Weights of a small mixture-of-experts language model, trained from scratch on English Wikipedia: 13 layers, 192 ReLU neurons an expert.
Below are experts of layer 2 (counted from 0) of a mixture-of-experts language model. Rows are named router (the router's row for the expert) and show model dimensions 128-255. Each number is 50 + 10 x the weight over its row's rms, rounded and kept within 0 to 99.
After each expert's rows: a language model's description of what the expert responds to; "comes after" lists some tokens at least twice as common just before its tokens as in all text. This comes from a sample of Wikipedia text that the model never trained on. Tokens count by the router's weight.

# expert 33
router:46 46 31 34 51 53 63 45 52 54 51 34 54 61 57 57 62 49 57 58 55 52 51 75 44 50 46 24 44 47 37 59 39 50 48 38 47 37 36 60 50 55 50 39 45 45 58 46 37 36 28 42 42 56 46 41 55 39 54 49 50 46 60 46 52 43 51 53 62 54 48 48 50 40 43 48 59 40 65 38 46 34 53 42 59 46 64 59 59 40 61 43 43 75 58 55 35 44 45 34 60 54 52 55 42 49 55 42 36 61 45 45 48 49 64 38 58 71 51 53 43 56 52 53 38 50 49 55
It responds to: Th and ordinals
comes after: "ent", "1", "et", " cent", " rem", " suc"

# expert 20
router:42 60 40 32 52 47 59 58 43 36 62 39 69 47 63 60 44 43 60 48 52 65 44 59 48 55 40 59 41 44 38 43 39 61 42 53 61 39 38 44 58 57 47 44 56 56 37 43 52 55 42 54 41 50 40 53 37 50 45 72 35 54 60 42 46 35 55 60 30 54 51 36 58 58 60 57 47 39 68 61 38 51 49 43 46 65 41 47 49 60 61 51 65 47 54 40 54 59 55 56 55 51 44 31 61 47 67 69 39 78 58 59 43 63 49 51 61 74 59 42 33 52 55 62 46 43 48 60
It responds to: S-word continuations
comes after: " S", " s", " in", "S", " In", "s"

# expert 56
router:59 44 52 51 53 58 62 47 65 47 54 59 39 67 46 36 67 49 38 54 61 49 54 47 47 51 51 34 51 58 47 47 42 39 61 51 21 63 61 42 44 38 59 48 56 47 49 53 51 49 51 50 67 57 56 50 49 41 59 22 50 41 36 50 58 60 43 43 60 25 48 46 50 49 44 38 42 63 56 48 59 56 33 42 49 41 61 54 44 33 47 65 35 33 50 39 50 41 37 36 39 47 51 60 29 64 50 43 50 24 32 37 45 59 47 48 52 38 27 45 54 32 43 64 63 42 53 55
It responds to: Word-initial capital letters
comes after: " |", " of", ",", " and", "-", ";"

# expert 46
router:62 37 47 54 48 46 47 55 62 43 53 62 39 47 40 34 55 51 34 49 61 52 48 52 44 53 54 30 50 60 48 44 45 45 51 56 26 61 72 46 47 37 67 53 34 50 51 57 47 58 66 54 65 53 52 35 48 45 56 31 41 43 35 35 68 59 40 52 56 31 39 43 46 55 58 46 49 47 64 45 52 46 48 53 37 45 52 50 31 27 41 61 47 32 50 49 51 46 39 50 32 57 51 58 41 50 49 48 51 27 18 45 46 68 36 60 52 37 27 50 61 40 42 68 61 45 58 67
It responds to: Digits in numbers
comes after: ".", " ", ",", " (", "0", "7"

# expert 38
router:48 68 63 45 60 59 49 50 54 55 56 66 40 56 39 35 67 43 36 59 67 51 56 38 39 57 59 47 55 57 42 41 42 41 53 50 29 63 55 41 60 50 50 45 46 46 49 65 35 58 45 45 54 61 43 31 62 45 52 34 43 37 29 67 49 59 31 42 61 27 55 49 57 55 48 56 46 46 64 55 56 55 48 48 49 30 62 60 51 40 30 53 46 36 44 52 50 51 37 46 40 45 54 57 29 51 34 49 51 28 31 40 41 52 55 52 50 52 29 61 56 57 58 56 75 54 52 57
It responds to: Line breaks after headings
comes after: ".", "\n", "==", "===", " ==", " ==="

# expert 22
router:56 45 42 52 66 57 26 39 32 47 50 42 60 40 50 44 44 46 53 55 64 62 36 53 35 69 47 29 50 56 51 47 52 42 58 44 73 50 44 50 64 64 56 53 64 48 59 53 57 68 51 46 56 46 49 61 46 43 42 64 46 45 59 54 33 58 45 49 45 46 53 28 49 35 62 21 56 37 30 44 51 42 50 56 46 40 50 41 48 51 72 59 45 59 57 48 60 56 51 37 53 53 58 62 48 48 48 65 52 40 51 54 22 69 69 44 54 53 41 61 49 53 67 44 57 49 41 39
It responds to: Letter h pieces
comes after: "\n", "'", " =", " Geor", "ec", "us"

# expert 36
router:55 39 53 48 57 51 63 47 52 48 49 55 36 62 50 37 58 51 38 56 64 58 58 53 52 51 53 33 51 68 48 53 47 51 65 56 17 61 61 38 40 36 65 52 57 49 49 64 52 52 60 53 64 58 50 40 55 41 51 25 45 45 34 51 49 56 38 44 59 25 50 46 41 51 42 38 39 55 58 47 66 56 41 47 50 44 60 55 47 46 46 63 34 27 47 41 50 37 36 37 37 39 53 67 32 56 44 42 53 24 31 39 48 51 38 48 54 35 21 50 55 40 48 67 60 48 54 57
It responds to: Numbers and sentence starts
comes after: "–", " ", ".", "-", " and", "7"

# expert 42
router:47 42 52 50 51 41 55 66 42 50 39 41 54 51 63 52 43 50 54 53 52 53 56 53 54 62 51 48 51 45 57 48 48 43 52 61 66 69 66 37 35 45 51 32 35 54 58 48 40 44 46 73 44 56 60 50 56 62 39 48 41 67 62 58 38 32 61 75 23 49 35 63 45 55 56 49 52 45 64 41 68 43 50 43 36 45 48 34 44 35 34 40 56 59 47 54 51 37 34 49 58 58 51 55 63 51 31 53 52 45 46 41 52 65 53 39 42 51 36 49 46 44 40 51 56 63 36 62
It responds to: That, which, it/et/on
comes after: "ad", "d", " D", " d", "ed", "D"

# expert 5
router:45 35 58 60 43 64 67 51 62 37 40 37 60 58 63 43 57 51 55 56 59 58 45 52 32 51 62 48 48 64 51 47 55 45 53 44 73 37 64 52 45 36 66 39 64 39 39 47 42 51 49 43 47 41 53 46 53 38 40 46 59 52 44 40 37 44 44 58 54 47 38 49 45 49 43 39 62 53 55 59 44 62 52 42 37 40 53 50 46 50 80 40 56 32 55 62 45 51 51 40 68 47 56 70 52 57 40 55 64 37 39 62 49 68 55 49 66 55 55 50 48 50 54 58 59 32 52 52
It responds to: Digits in tables/coordinates
comes after: "2", ")", "4", "5", "3", "°"

# expert 41
router:57 42 50 51 50 57 63 43 64 45 55 60 41 66 45 37 66 51 41 55 59 47 54 49 47 49 54 33 51 58 48 47 41 42 62 51 22 63 62 39 44 38 56 47 57 47 50 52 45 49 51 49 68 55 55 52 52 40 59 24 51 39 38 47 56 60 44 44 57 28 48 48 48 49 46 41 44 63 59 48 58 54 33 46 47 37 63 52 43 34 46 66 36 33 47 40 50 43 38 36 42 45 53 59 29 63 51 45 48 26 33 38 46 60 48 50 50 38 27 45 54 35 41 66 62 43 52 56
It responds to: Capital initial letters
comes after: " |", " the", ",", "|", "-", " of"

# expert 10
router:45 65 65 53 51 55 70 49 52 47 49 65 47 69 39 28 40 58 47 57 57 54 53 38 51 49 43 36 49 53 38 42 59 45 51 64 44 52 67 57 41 55 68 57 49 55 47 70 54 57 59 46 55 53 62 46 55 43 69 35 52 50 51 44 61 54 46 37 45 33 37 42 59 54 32 40 41 47 37 52 69 52 57 49 41 27 63 50 45 47 51 65 41 49 45 54 45 34 37 42 36 46 65 48 39 61 64 46 49 33 45 59 38 57 50 36 47 37 48 46 52 41 61 61 58 38 55 51
It responds to: Table cell spaces
comes after: " |", "|", ";", ":", "um", " in"

# expert 61
router:53 35 63 53 45 39 44 37 59 48 46 63 48 66 50 62 36 65 26 47 58 60 46 46 47 51 43 36 53 48 51 58 51 55 71 41 59 48 57 51 55 50 49 60 71 42 62 56 70 49 51 34 73 47 51 63 55 42 46 68 43 49 44 57 37 52 55 52 52 33 56 39 62 43 47 37 50 55 44 54 49 55 37 45 63 69 61 58 51 64 54 58 49 51 51 55 50 41 56 70 53 48 44 47 38 53 54 67 61 62 37 48 43 34 49 50 40 73 36 52 53 54 48 51 53 58 36 68
It responds to: p/u/id pieces, URLs
comes after: "\n", " =", ")", "3", "2", "ip"

# expert 29
router:30 33 46 50 44 60 63 55 63 56 25 57 46 60 32 22 62 44 64 55 60 48 67 45 49 74 44 50 58 52 39 47 43 64 46 55 50 57 32 46 24 47 63 50 50 40 35 43 59 42 62 58 37 52 68 47 51 44 49 42 58 51 43 44 54 47 48 50 60 56 62 55 58 41 60 57 62 38 62 59 87 52 59 47 56 40 59 48 49 50 50 48 41 41 29 40 36 44 32 56 44 40 42 64 44 49 54 50 54 28 33 47 36 47 64 34 56 51 40 45 60 57 51 49 63 44 40 52
It responds to: Number digits, word completions
comes after: " ", " to", " $", " at", " would", " did"

# expert 7
router:60 69 49 48 49 30 47 67 57 51 43 54 35 58 48 49 53 48 45 46 50 67 57 50 61 57 66 69 47 67 52 48 64 71 47 46 73 43 53 48 42 73 48 51 66 38 49 53 50 52 39 44 53 36 38 63 67 66 54 39 59 54 44 45 50 54 52 35 46 61 50 65 60 56 51 26 39 50 57 45 68 51 24 35 54 28 52 50 48 30 39 46 50 46 52 50 61 51 60 34 61 58 46 49 40 41 56 71 56 44 45 58 27 55 32 41 37 65 49 27 46 58 35 58 67 39 57 40
It responds to: B and b pieces
comes after: "or", " ", " est", "er", "ar", " ("

# expert 30
router:33 54 48 49 56 42 44 59 53 54 56 43 52 49 82 63 61 39 54 41 48 47 40 58 43 41 42 72 47 38 43 53 44 61 51 49 63 45 25 54 59 61 50 56 40 63 37 45 48 60 53 56 47 43 33 42 51 54 40 68 36 61 62 58 55 35 45 52 44 61 51 37 61 60 51 44 55 40 47 63 42 52 48 37 64 64 39 30 43 68 50 49 50 49 52 43 57 45 59 59 49 57 62 47 63 49 69 68 42 80 60 57 56 52 48 55 71 69 71 49 41 61 41 51 44 46 47 59
It responds to: Pieces after initial s
comes after: " S", " s", "S", "os", "s", " res"

# expert 3
router:45 54 42 63 60 64 55 61 43 50 46 39 55 46 59 66 55 36 49 59 51 63 53 47 50 56 56 37 58 47 38 54 70 45 48 49 23 51 53 40 73 57 71 59 47 54 49 36 67 54 56 53 43 40 58 44 60 45 46 78 47 55 46 48 56 48 57 41 62 75 42 39 48 48 50 51 30 43 33 57 62 39 44 48 50 74 49 46 53 61 36 56 56 77 51 49 50 50 55 50 45 51 56 42 75 39 45 60 33 46 74 57 63 35 36 59 42 53 49 52 49 48 51 45 43 53 46 40
It responds to: Table row-start pipes
comes after: "\n", "|", "|---", "|---|---|---|---", " sm", " G"

# expert 58
router:58 41 54 45 53 60 64 47 62 47 53 60 37 66 47 36 65 54 41 51 61 51 54 47 49 53 47 35 53 59 48 48 44 45 64 52 22 62 62 42 43 38 60 46 54 45 50 52 52 50 53 52 67 55 53 47 52 43 57 22 48 43 35 48 54 59 39 45 64 24 48 42 45 48 43 37 47 60 57 46 63 58 34 43 48 40 63 51 44 33 48 65 35 31 48 43 51 41 36 39 36 45 50 60 28 63 47 48 50 27 33 36 43 56 44 54 48 36 28 48 54 34 46 67 64 42 54 55
It responds to: Opening parentheses, function words
comes after: " |", "ing", " of", "-", "\"", "a"

# expert 21
router:36 37 42 41 58 37 47 43 16 44 38 67 51 51 46 37 48 63 40 45 45 70 48 45 48 46 47 44 48 64 70 66 30 56 46 69 56 57 50 54 55 56 58 50 62 55 53 45 78 61 41 48 70 56 44 43 32 47 47 63 48 38 36 50 52 62 36 44 47 30 47 60 53 50 40 59 45 38 59 53 61 52 37 54 43 52 54 42 53 44 53 57 62 77 46 53 60 56 58 56 62 41 55 43 67 47 46 23 55 67 47 44 51 60 73 58 37 35 35 31 48 40 52 52 54 41 30 50
It responds to: Headings and -ation
comes after: " F", "\n", " f", "F", "r", "oci"

# expert 14
router:51 51 38 47 40 57 60 63 51 54 46 40 52 43 73 51 48 56 48 56 40 51 40 42 69 46 36 55 46 53 52 47 50 41 46 45 58 32 55 68 45 60 31 54 64 67 34 35 53 33 54 52 53 51 26 51 38 46 41 58 39 31 73 68 51 52 72 39 41 56 39 56 43 53 55 46 68 34 40 49 48 41 63 58 49 40 42 51 60 54 61 53 44 59 39 52 34 46 57 71 59 41 51 58 62 58 55 54 52 57 71 64 56 66 46 53 51 44 53 49 64 56 53 43 45 67 60 52
It responds to: P-word continuations
comes after: " P", " p", "P", "p", "ri", "ort"

# expert 63
router:57 40 39 46 49 56 37 48 77 45 52 48 40 32 39 54 40 23 57 48 44 45 48 66 48 61 44 76 57 41 50 68 55 50 39 45 67 38 35 55 33 43 38 60 66 31 57 60 44 49 58 53 56 56 41 65 62 41 51 60 38 47 60 34 55 26 52 54 59 43 51 54 63 60 53 54 64 53 31 65 55 31 69 72 41 49 49 42 65 56 54 44 54 53 68 61 54 53 54 39 56 46 50 39 45 37 57 54 54 65 59 56 62 34 59 67 45 43 59 57 53 48 46 52 55 62 48 51
It responds to: est and mid-word pieces
comes after: "c", "1", "w", " as", "ro", "v"

# expert 18
router:42 57 50 55 42 58 48 63 58 64 38 30 40 40 57 52 31 62 49 54 42 51 39 43 44 42 61 60 70 56 42 53 58 47 60 49 49 40 29 41 42 45 49 41 58 53 56 54 40 25 32 37 50 48 59 39 64 38 48 46 44 32 55 49 43 51 47 56 44 52 41 35 53 55 45 56 53 50 39 57 52 50 65 46 39 72 42 50 51 51 50 51 62 48 50 58 54 48 55 50 45 63 57 28 53 40 59 54 54 53 40 76 55 34 52 43 38 73 45 47 62 54 46 39 42 60 52 36
It responds to: Word-final pieces
comes after: " H", " h", "h", "th", "H", "6"

# expert 52
router:55 62 52 52 38 30 58 44 37 64 51 34 58 44 57 56 43 46 56 61 55 51 62 42 55 40 35 50 43 49 61 48 45 47 38 61 60 51 47 58 57 80 44 45 57 54 49 54 60 50 61 35 33 51 39 63 52 48 51 54 53 60 32 33 42 40 49 50 47 55 48 52 37 28 59 63 53 43 43 57 71 36 58 42 57 43 36 52 46 59 45 44 42 60 63 56 55 72 44 54 41 46 49 41 70 40 52 31 38 49 79 42 53 30 62 76 35 66 46 67 40 62 53 45 46 54 57 44
It responds to: Mixed mid-word pieces
comes after: "ur", " pro", " Pro", "r", "0", "p"

# expert 28
router:53 77 49 40 47 40 59 57 36 47 51 47 44 46 68 63 46 55 55 39 45 29 57 46 12 48 64 53 63 38 52 54 50 45 40 46 38 49 41 36 48 48 55 59 57 49 41 50 30 48 64 48 53 59 42 71 63 42 42 69 43 68 52 45 36 45 54 37 51 63 60 51 51 47 29 58 49 30 55 50 57 58 52 50 28 44 39 46 44 47 66 42 34 58 45 60 43 64 58 35 60 63 55 60 45 43 52 25 63 62 69 50 63 29 65 49 49 50 55 53 50 36 66 33 63 48 42 45
It responds to: Infinitive to, modals
comes after: " K", "k", " k", "ak", "ed", "ok"

# expert 11
router:52 59 68 56 54 47 37 46 63 41 47 58 55 80 49 35 48 41 54 55 65 50 48 40 77 46 59 50 58 40 41 57 43 46 53 48 38 33 43 36 57 42 54 57 35 48 51 54 44 53 57 50 50 52 52 40 42 73 48 44 46 71 49 46 43 27 58 43 47 56 58 31 49 60 43 30 59 40 54 47 56 53 57 50 47 33 60 46 42 43 39 68 44 49 54 57 55 51 45 65 32 37 55 59 43 56 45 42 48 55 39 42 64 45 49 52 54 36 39 44 57 57 69 49 60 47 61 55
It responds to: Space before numbers, endings
comes after: " |", ",", ";", " in", ":", " March"

# expert 37
router:48 52 60 65 35 41 47 47 56 58 59 38 76 40 62 52 35 51 44 59 62 58 48 53 39 54 27 65 50 45 45 61 54 68 26 38 54 41 41 60 42 71 51 42 64 39 43 58 62 60 55 53 47 32 55 49 53 56 46 51 51 57 40 64 39 46 73 45 60 59 52 73 62 36 56 43 42 49 47 53 64 54 59 51 54 62 45 41 46 61 46 41 56 51 59 49 59 62 47 63 59 52 45 50 61 34 46 53 59 60 58 54 68 51 56 52 32 49 69 52 47 58 57 37 46 47 48 49
It responds to: Pieces after O/U
comes after: " O", "O", " U", " o", "U", "1"

# expert 60
router:41 72 52 52 44 53 49 49 53 46 32 49 53 56 49 64 35 48 69 48 42 50 55 46 47 51 67 56 68 47 52 59 52 75 41 47 52 38 77 40 44 40 45 64 60 43 48 53 45 49 36 75 48 58 52 59 68 51 44 56 56 57 45 29 39 52 48 45 42 68 54 33 71 61 59 54 52 56 36 52 47 51 41 38 58 62 60 40 61 67 40 51 59 62 66 43 42 46 56 51 67 51 46 33 44 45 57 60 57 50 38 50 64 54 66 44 48 49 77 54 58 55 39 50 59 48 56 30
It responds to: Mid-word verb pieces
comes after: "a", "i", "2", "ay", "y", "ra"

# expert 23
router:58 48 55 46 68 50 65 47 63 51 60 58 66 32 56 71 41 56 62 52 57 50 47 47 52 68 58 61 63 51 48 63 60 58 52 53 64 56 56 55 61 53 50 54 40 37 41 62 55 30 45 67 58 56 43 38 53 53 43 46 46 52 52 75 45 45 64 45 48 72 34 69 64 54 51 64 61 41 46 42 69 55 46 44 53 44 54 58 50 59 69 33 48 77 54 44 42 57 50 45 57 62 50 47 73 47 65 52 67 70 57 49 49 54 54 30 54 61 64 59 45 47 56 47 44 68 40 52
It responds to: Or suffix pieces
comes after: " T", " t", "T", "0", "t", "ri"

# expert 59
router:34 46 56 38 33 52 44 56 47 63 71 52 37 60 51 44 54 50 58 46 55 56 57 59 45 46 48 55 47 42 41 50 61 50 45 41 51 55 51 51 55 49 43 39 34 50 36 51 60 46 52 56 49 49 59 60 59 41 49 60 44 46 48 58 51 31 37 52 44 85 52 42 53 53 50 68 55 34 41 52 54 45 60 50 36 41 41 58 46 47 57 38 51 49 39 60 52 50 61 43 80 73 43 56 38 42 40 22 52 59 62 60 56 42 40 56 64 39 50 39 52 56 51 24 38 50 48 45
It responds to: Ate and similar suffixes
comes after: " M", "M", "m", "1", " m", "id"

# expert 12
router:52 46 54 39 53 43 48 29 49 63 44 53 43 42 45 47 47 59 44 59 53 57 47 51 46 71 45 63 41 47 32 66 45 46 38 42 95 50 53 69 31 35 34 57 46 38 37 47 44 52 50 46 41 43 49 50 65 58 64 56 45 59 64 21 47 50 40 49 31 75 64 65 44 52 52 47 51 42 45 37 35 49 35 37 40 58 39 48 50 50 56 36 43 50 47 54 67 50 59 53 56 41 39 43 49 76 44 56 47 53 43 46 42 34 55 59 49 53 63 67 49 54 58 58 49 48 52 46
It responds to: List-item hyphens
comes after: "\n", " includ", "um", " pol", "pr", "fess"

# expert 2
router:60 42 57 66 48 68 61 44 57 55 47 59 44 62 34 39 56 48 35 56 39 64 50 34 41 77 46 61 51 47 45 38 64 58 53 44 26 48 35 43 55 38 47 59 61 46 58 50 59 49 53 46 33 44 70 31 44 41 61 46 54 40 64 54 63 48 42 47 37 55 58 38 63 31 51 46 42 34 43 54 33 58 48 55 55 47 57 64 52 46 57 53 40 61 58 56 47 48 28 41 52 54 45 38 41 50 44 49 58 43 49 44 58 42 49 54 53 41 44 37 44 40 44 57 62 38 52 68
It responds to: Nouns after "the"
comes after: " the", " The", "The", " l", " b", " w"

# expert 25
router:41 43 42 58 54 49 54 40 37 53 49 41 63 49 51 57 28 45 71 45 41 55 64 64 49 59 64 59 37 40 33 61 48 40 50 45 48 61 64 58 48 59 51 58 56 49 43 40 54 54 34 51 49 39 44 56 47 53 47 61 52 49 58 61 57 58 60 50 59 50 73 31 44 37 57 49 46 51 39 44 49 54 57 60 57 67 53 53 42 65 48 53 65 72 53 47 35 45 54 54 54 42 35 45 63 39 60 56 42 57 65 47 56 62 52 36 33 51 68 64 36 63 57 52 24 45 60 55
It responds to: Pieces after A
comes after: " A", " a", "A", " E", " an", " An"

# expert 15
router:54 40 55 48 57 60 39 42 51 53 46 41 59 29 55 60 62 58 63 51 17 67 49 56 55 52 59 62 51 37 35 41 53 35 38 55 48 51 46 63 75 54 33 38 49 49 60 37 53 51 54 45 50 48 46 28 46 56 32 79 47 59 64 45 56 49 43 45 33 60 36 52 52 56 52 43 51 61 57 53 69 38 62 76 52 62 60 45 56 60 53 49 56 46 50 40 51 52 39 67 46 43 47 48 53 52 47 66 54 73 47 54 54 40 50 55 72 68 75 50 61 53 47 52 39 49 68 54
It responds to: Mixed word starts
comes after: " (", " \"", "-", "\n", "/", "ee"

# expert 17
router:49 44 59 65 64 44 53 45 46 73 54 28 43 37 46 62 66 39 38 47 59 54 50 57 40 38 47 56 43 49 56 47 40 60 36 49 54 55 55 75 51 46 47 57 43 55 46 51 61 32 52 45 21 38 52 51 56 53 58 61 46 57 42 49 51 50 64 49 34 47 56 38 45 45 54 59 64 50 44 60 50 47 47 57 60 65 39 23 64 54 63 54 52 31 62 55 67 69 47 63 48 47 52 21 57 45 58 61 49 76 64 56 48 43 41 39 49 63 46 46 50 42 52 49 40 63 41 61
It responds to: Ing endings, year digits
comes after: " N", " ", " n", "N", "n", " ("

# expert 62
router:35 43 58 58 33 66 51 38 49 38 52 46 59 51 46 47 30 63 46 40 51 49 51 60 48 57 50 43 54 49 56 46 50 65 48 50 44 58 51 40 50 51 57 28 63 51 63 49 62 46 46 53 31 59 67 67 59 54 45 45 53 48 40 54 52 63 46 61 55 48 57 39 59 42 51 36 43 52 67 41 74 51 63 41 49 33 37 45 56 60 61 21 59 64 42 49 50 65 65 54 26 55 64 68 53 54 57 58 54 43 44 51 57 64 59 52 38 45 24 46 52 40 52 58 44 62 58 53
It responds to: Birth-year digits and "from"
comes after: "9", "0", "8", "ed", "born", "ation"

# expert 54
router:60 45 52 49 49 57 64 48 66 45 55 57 40 62 44 36 66 50 42 51 61 49 54 44 48 49 52 35 49 59 47 45 41 38 62 52 23 62 62 37 45 37 55 49 53 44 50 51 50 50 50 46 66 56 56 51 50 42 60 22 53 39 37 46 57 59 41 45 60 26 48 43 49 47 46 42 43 63 57 49 58 54 32 45 48 39 64 52 44 35 50 64 35 33 49 39 48 41 38 37 43 43 50 60 26 64 52 44 49 27 33 37 44 60 47 49 49 40 27 42 54 34 41 64 65 45 53 56
It responds to: Table cells and prefixes
comes after: " |", " ", "0", " a", ";", " D"

# expert 32
router:49 39 57 42 52 63 59 34 57 42 49 54 48 38 45 29 50 58 42 56 47 51 55 51 56 47 48 25 72 52 62 46 51 60 59 64 31 63 40 45 55 38 65 46 54 55 58 68 54 47 55 49 45 48 51 41 58 40 66 35 50 39 43 62 56 59 41 39 59 35 50 54 55 51 58 38 54 51 66 50 62 61 32 50 51 34 58 41 44 38 42 62 52 30 56 60 43 41 44 40 43 51 37 58 37 63 37 35 50 39 51 36 38 70 59 49 60 50 50 59 57 50 46 67 69 51 45 48
It responds to: Table cell separators
comes after: " ", ")", "0", "%", "3", "4"

# expert 0
router:55 52 50 41 53 62 48 44 64 57 56 64 50 65 39 39 66 44 41 55 64 50 44 41 35 46 55 35 43 60 65 44 53 34 65 63 34 67 47 42 49 39 81 47 49 45 56 50 47 41 50 41 57 60 59 66 49 67 71 39 53 34 37 42 55 49 53 45 65 36 43 56 55 51 53 21 42 58 54 35 58 54 47 41 62 49 55 61 44 36 48 58 56 47 45 49 49 46 29 40 34 45 35 61 39 67 49 43 47 37 36 42 50 57 54 41 53 42 30 46 63 40 42 66 61 58 59 65
It responds to: Plural s, the, Z
comes after: "'", " of", " in", " is", " with", " on"

# expert 16
router:52 63 36 47 49 44 18 65 30 43 46 50 49 61 57 45 60 48 40 62 42 67 45 51 53 58 49 62 64 69 34 47 54 60 34 61 68 28 51 73 41 53 43 43 52 53 55 54 59 43 38 51 50 55 56 75 28 56 61 41 53 54 47 70 58 39 51 46 61 43 52 52 47 44 26 53 69 55 51 50 41 69 54 54 55 46 45 42 46 65 52 61 32 53 51 40 49 42 54 40 52 44 70 64 35 44 57 69 44 41 58 41 62 41 57 44 49 44 48 45 40 53 46 55 62 56 56 45
It responds to: Coordinating conjunctions
comes after: ",", " —", "s", " well", "y", " •"

# expert 34
router:59 46 50 49 52 61 63 43 67 46 56 57 39 69 45 39 66 49 41 54 62 47 55 48 48 51 52 32 52 57 47 45 40 40 61 54 23 63 61 40 41 38 57 49 56 47 51 52 49 51 51 46 69 56 55 50 50 42 58 23 52 39 36 46 58 58 45 46 60 28 50 45 48 48 47 40 45 62 59 47 59 55 34 42 48 37 62 54 45 33 48 66 35 30 47 41 49 41 37 35 43 48 50 59 32 63 49 47 49 27 31 35 45 59 49 51 52 37 28 46 55 32 46 66 65 43 53 55
It responds to: Word-initial capitals
comes after: " |", ",", " the", " of", " and", "-"

# expert 48
router:52 56 41 59 43 70 60 55 57 39 40 36 36 71 46 19 54 49 50 64 53 54 59 39 71 49 59 56 50 58 50 60 33 41 60 63 43 42 40 52 30 41 48 48 49 50 54 67 55 20 45 54 39 36 51 36 55 72 52 23 40 57 45 44 74 59 50 45 58 48 51 57 53 46 36 46 42 57 39 46 67 54 59 44 59 48 50 40 48 46 38 47 68 62 55 54 40 45 51 49 63 45 62 31 64 61 41 28 34 42 42 50 41 68 45 54 43 42 39 56 54 51 56 60 49 33 51 54
It responds to: Word middles after be-verbs
comes after: " was", " is", " f", " be", " were", " l"

# expert 47
router:42 50 62 59 50 65 41 37 48 31 39 53 35 64 49 37 50 48 61 45 51 62 64 57 41 60 56 66 40 46 49 47 45 45 36 38 48 47 39 42 38 28 46 52 58 52 47 57 51 54 45 60 66 59 39 50 39 49 50 44 54 56 52 52 38 58 55 40 47 29 49 41 40 55 56 38 37 43 61 42 57 59 57 60 50 56 42 46 46 29 32 46 45 62 35 40 58 51 54 57 61 54 47 41 62 74 65 50 57 53 50 42 49 48 52 36 55 47 37 48 32 62 34 72 73 16 40 56
It responds to: Mid-word syllables, the
comes after: "ag", "as", " in", " of", "ash", " as"